From a checkpoint of a small mixture-of-experts model trained on Wikipedia: 64 experts in each of 18 layers.
Below are experts of layer 9 (counted from 0) of a mixture-of-experts language model. Rows are named router (the router's row for the expert) and show model dimensions 0-127. Each number is 128 + 32 x the weight over its row's rms, rounded and kept within 0 to 255. Numbers have three digits each.
After each expert's rows: a language model's description of what the expert responds to; "comes before" lists some tokens at least twice as common just after its tokens as in all text. This comes from a sample of Wikipedia text that the model never trained on. Tokens count by the router's weight.

# expert 62
router:133078063173094146171177155153102128164123166156108045123104146100103157123153143128139123120127135128074130133112122151133084155152080106051190132159125120139151125109146116153085105072143148088190084115159086162076135127156072118105120147140146137083100144177223110085164100170097165098116116108133140106187033118144130120134134085134113131124075191127148121143142102116167118149116
What it handles: Plural s and apostrophes
comes before: "s", " and", "is", " are", "tic", " were"

# expert 15
router:127189199184152151148130044086149104142119110113106102130141123063112163110079135052165063119085130108149084149097111105058109123140137103162135128133138167148108145158071108153164139129178120088133118130158113149115085088123124116169101100117150166113106122194114173125095178133074175122085142114135123076133166073087103103088125098104083185117145146106128150131177091101116120158183
What it handles: Infobox and taxobox lines
comes before: "-", ":", "\n", "=", " Born", " Coordinates"

# expert 46
router:156111086113137120106064139118109183147153128187133207121139096192166165117172144185094124100114112078172103119165145136117102156123122148174141184065153139125070125090145088106157122109099156143130163166151067131160131095116130212090109067143131121135120115087082135122151098144137152112102136140216125101174074117083126051123158162117092158108113133127149094153101149133116142079100
What it handles: Sentence-ending punctuation
comes before: "\n", " The", " He", " In", "==", " It"

# expert 7
router:119134091143129138099055153145102122116142158134099153116107126143062193149119144175144142186107178119110139164103145149138143106109122192093174113156142046172173142160156089097142102157115131166224126073119110166105149141129109098109129141175168086136143124119158115104122134121080099114038110137141107110120101222070127123207128149121139119110158149143142158139181154115157083147149
What it handles: Word-final suffix pieces
comes before: ",", ".", " and", " of", " in", " were"

# expert 58
router:127191065128088128122091084121129137130097112173164124148139182147104106146101158152143177113149098210124047092139152114075181108088174177152103093150191152092119141130123216082131198094149071125114131156160152176114098163102122152131100203168120161145157159094127123127095099090152118100111166128162145157146109137124127153134098144155155085118133168132087153145118137116109136072165
What it handles: Digits after decimal points
comes before: "%", " |", "0", "5", "6", "3"

# expert 18
router:165141185154174120111111122102095088047151158114087086153128093103135115115102105176145186148167171119122129102120131128086130128128085109058173135076140127148128139113138103092147204159130079092136101121089151147150130106109167139064122109118085184123120144121133141111121171085113141062161101118079135057122085070130050097089144152176129130171092087088142133142145089146121162101187
What it handles: Proper-name head nouns
comes before: "s", " of", ",", " (", " Force", " and"

# expert 14
router:090120187060113109114146115122149139111112125176176138151142150147081193115130139118131161098139101159121124102103188176156179125110153161203121127077101151108156121128121084082117141065100137104111189139181108108128159125111143231130120153100138120114074166164146146118150113074125162092161172132124108086120153188117144106131183139120086070102089142103133151152135142129117082081042
What it handles: Clause connectives
comes before: " the", " he", " it", " they", " she", " was"

# expert 6
router:103084133174118152173121106152123135151174111084172130159111135104117082103150106168150122144093107152144066150140101132093153126085088176101106215117144121105060094089158216074158138109160158151126168129153119119077144188165138167103118122120127159157076150147194169104143132105148077132066145166172075139118158160150104150123129133094138151132134124118141127156078134131077194073081
What it handles: Inner year digits
comes before: "4", "3", "5", "8", "6", "7"

# expert 45
router:132084160148109131123127134128126040172096107108096068160116129107095087151117202098156089079139144085120135088141150129147149095153068147100105068114159134108161070111163148090121026143180104120145176174159126063135139098155101120070067137118106136093091143143143109113159078120106075159162161134126129168104108124147175174146154112118140171086133118144161136158119129117070109166166
What it handles: Prepositions before dates/ages
comes before: " ", " the", " a", " June", " September", " January"

# expert 57
router:119086116154117103152118110107134120161175142112157130106075179040170087090089112081085111093170145121167126091135121140158184203083127103174088045121140145155108138101118114135104076121113115139151089116133144131120124083083182160097114090135136125180108141133144139140142115148121180109086131109175119112079146219092135142205114153124111032164100100105123128130146110149117091123115
What it handles: Auxiliary and linking verbs
comes before: " a", " been", " not", " also", " be", " the"

# expert 37
router:141112158137104130093118150103153122137139124176111044191111122119175102123122121149147079127173113078175105116142193129130136228140156153136096073125124104104112109132204050144072084107098132112114192115140120160080193115130102169160135143113117118128141100172048166099120091150114106111153157107203078127115114129093125122163138174106163094135122113098150139120174108111130142073118
What it handles: Prepositions and infinitive to
comes before: " the", " a", " be", " his", " their", " her"

# expert 35
router:123107055141123131130125114139090118069126156161134216133092224163111152113145155140104086141184121079151087117156168164143126123129135151032104102113127139150115183115184135085090133137155141087118103170111183109101111136136152092138157097117115154191117162115081093144096137119166085151143080096162122139112112122174142122132110079125167098122049132151124094165171204097136138121111
What it handles: Biographical career verbs
comes before: " in", " to", " by", " as", " on", " at"

# expert 25
router:117103151116122106165143090130111117133102132170155083207125150149124111114155192105116103073114184128137122119169132161155185118160140094102035091148136136148127168113147117137085152097128188135117093082134134083199186187088140182085154087117146137120121126149092167116118126086166096088128099103134171145039168151107059105144173104153149137121110139128104136118118156153173152128060
What it handles: Common verbs in narrative
comes before: " to", "ing", " that", "ed", "s", " the"

# expert 50
router:138157067155124123080103076091106097130108130182178126144113151143116118103141119123161086105155101126118109098158113134130171112120154124132174057169146144078119118071120137107166143122120097164141195183152217134146137201188137088158087131136056111075119168146124150127138109186128028124189134151144106149156147106152157130128136134123122101142160107088105140125159064111123116181182
What it handles: Table cell spaces
comes before: "1", "2", " |", "3", "4", "0"

# expert 27
router:161100125107129140112126167133141174071095148132150132141189105159097141115123070132081149158186179076162146130109131068088052111113128167100101067097180096169122147065084125120140159156123084171110096091079078085126137165133173118152044145109152088147074135145147120136159081090141146094135142170122150166111113168120135146133193150090106142101184155131105138102133158120136169157092
What it handles: Object head nouns
comes before: "s", " of", ".", ",", " was", " in"

# expert 12
router:125148160096119147130159127062115078136134141054129079060162090106118094126126132088122114200116118066134098128095156143091032105133153159152032097097112090207110115143129129204070097166115137137131144117145105116109111073144134095154117200163102157121088139173095127116099134135126126168113120109169139132092170118146155145140137094138137161076136097185129130164162136115132135168141
What it handles: Infobox field words
comes before: ":", " the", " by", " a", " date", " birth"

# expert 17
router:141081170177142116109122134127060141159151138113099123203120161154129083130081145116139117139156115092119061105163100152120153084131134151081064132182078140102175166115144138173097097088079122221075145140134179144134150109126126087127145089130180129189160127117093138117122139200194142102141104133120123190168155092155123143112129146137115144134104112194183161126156145118074176159121
What it handles: Mid-word suffix pieces
comes before: "1", "2", "5", "4", "3", "6"

# expert 32
router:115111123082109124107137136064117067143119119171144122192107141141075147156100158087068042082151131143072084120116136144151160141112186180100117071168143074147167118181154091125139112136117135124159104150127142112137148160175120100143135138164137161107115167129107081111091043172142076108101134120158096171138128117101189162167146162136171110078141105205119139126097182145165136159101
What it handles: Sports-stat inflections
comes before: " the", " a", " in", " and", " to", " from"

# expert 0
router:114140073124146112140100109117086136125147115146129141153088122133088110162135197180159181121132086182153097108131147107096106128066142140143084209136093144121081133122125134147176136087141096137120142155181167130112139156105135118163127076089089174094038182141170156187163116149116064135106027139183157118143160060091145132166153160097159142142112089154121142132127086126101132104137
What it handles: Leading digit 1
comes before: "9", "0", "8", "7", "5", "4"

# expert 54
router:180118128141117167134149066181134133149138190194086164110122094112125122119141113068154135110108145105113100164124159119176128160151163139090112159129179130149099120148161101114143154156093093118099143142138133056157157171108136085132095113070121136120124141183129146117131139064206175124157111186092112098143189138143133097201086078051142179107105077127139155143143098129122143081201
What it handles: Prefixes and prepositions
comes before: "-", " the", " of", "ly", "est", " school"

# expert 56
router:109137119142167136124136094176137087124150155112081150124115104122140141147129118173099139151101109062159129188068179160092098127132089171088187116157111092157173168107111095109163114117086164102148080143187136133098123180125179121087166120136143109110188085081106181103100149181131151073111117139059085137081107159111151122114165150156156134132117120200143094152150118115169194185073
What it handles: Noun suffixes
comes before: " of", ",", ".", " and", " in", " ("

# expert 40
router:118195103101101104139127156109182121107104145093095163127157062164150109141152098157067160167098160107112117126101097086170096108084158102137111078111136086143121138121139145170151153150138114122120027161050097091135110174125155083178094132087149145165059118103106045103117115135217124126113137153129120133134097143140110126181172170179137144157110095168106153093117125164152157100141
What it handles: Sports, school, career nouns
comes before: " of", "s", ",", ".", " in", " and"

# expert 41
router:128116117121076117126118114076119102140125109077096140140090135143157103129143188128151196127110105104076148115126125163045088094123103178176158080114166168081120154109092131065141113139078112148153157169121141129143159068098120173140126096156118098069146102118123143126183028163143063130169122131139122102174134160118151118145096164128113076092135141135071102080144144129219169125126
What it handles: Table header separators
comes before: " ", "\n", " —", " Title", " Team", " Candidate"

# expert 16
router:159114157067128156157095106169104138136117145151091123163152124086161181151142067095086126130195141132138168155115157094151158175171132165048112094115173158102110115146164104122115162149120115076149087090102113116159146140117142090104091116036113147169070128120067139100116117113174112079110089167116196141118121105183110102103154054142123117161080106071102101068132133125128146136098
What it handles: Concrete nouns and verbs
comes before: "s", " of", "ing", "ed", "d", " in"

# expert 5
router:066122119162154138173120100135125115096122126126144121176110122129132136107196164106169133131131080137112087137165132138090123136068106148095167104110090164156130144094102073085090187100105071110097135185174108128141099104079125140121094071161143171137121107185099145110144126158143063164169162086191151047114071069109063164136137122117077161148148115063146151146166111120143125136083
What it handles: Table row-end pipes
comes before: " ", "\n", " —", " +", " $", " MP"

# expert 8
router:176164148106163150094118173170116099162083077116110189120138137107140153141160113102143092105102136138093094159150102133119138125085144168089194197156130146094113147133049138096129171068146106091116185159156141171150081134104183085117154136121126215167125123133158145145100153168137116101141132131199081111112105169112114069140102093124174141094136071155091105186135078107123119149080
What it handles: Digits in numbers
comes before: " |", "°", ")", ".", "–", ","

# expert 21
router:120123143146131122180238141067160086126145122126150073186128192149134132107068131162175117126186062136131078084140115112136069101121153163139164098161114099095140034091135177086106126171157132144117142150145118141102102128171072117180127120114184179133132187151135124108120134143134150100139165091135097161152136105109170095163116094126170119107153132174135105091126159108082084110129
What it handles: Sports result table numbers
comes before: " |", "0", ";", "–", ".", "6"

# expert 3
router:125134108116118138120100117039078093132116117119109172106058115156128157130103124091119135123150096075131124129127146172057132119199113088178200112072149118157124107104119111124193089157139122173103139138132099103149129148115099114148154074109085116119086091067129129099134092118175109165053146132157084143166092212112090076114148114174167108066134127155069121129112159129174157126136
What it handles: Section heading markup
comes before: "\n", "==", "===", "The", "|", "In"

# expert 43
router:091159067113135104040164178096131114075149163107102164090136102076180118135137154123109170126053132168135150150137126105145140139106198118101145132158108120089114128120126132130116145105138099124135086169121081152099071164152115082052177157141142152127140099097116096134135121141127140190151177116102055114149067160165130155132169158171171140131123071190122192140137183106149157117167
What it handles: English names and places
comes before: ",", " |", " (", "'", " City", " and"

# expert 2
router:113052129186125135183176105149119143172111118128109110127144141126128158163124146146161143171157091126130017129144098129097092196200083082104166166150127199125079091116126143117105141137101107141127147080131145090101122182075147118156115062191089086093151195161104160100160159188157097180135130118111128107166119139109153121145108101136159149126139097109146119170140117092105127137079
What it handles: Spaces after foreign script
comes before: "-", "1", "2", "al", "na", "von"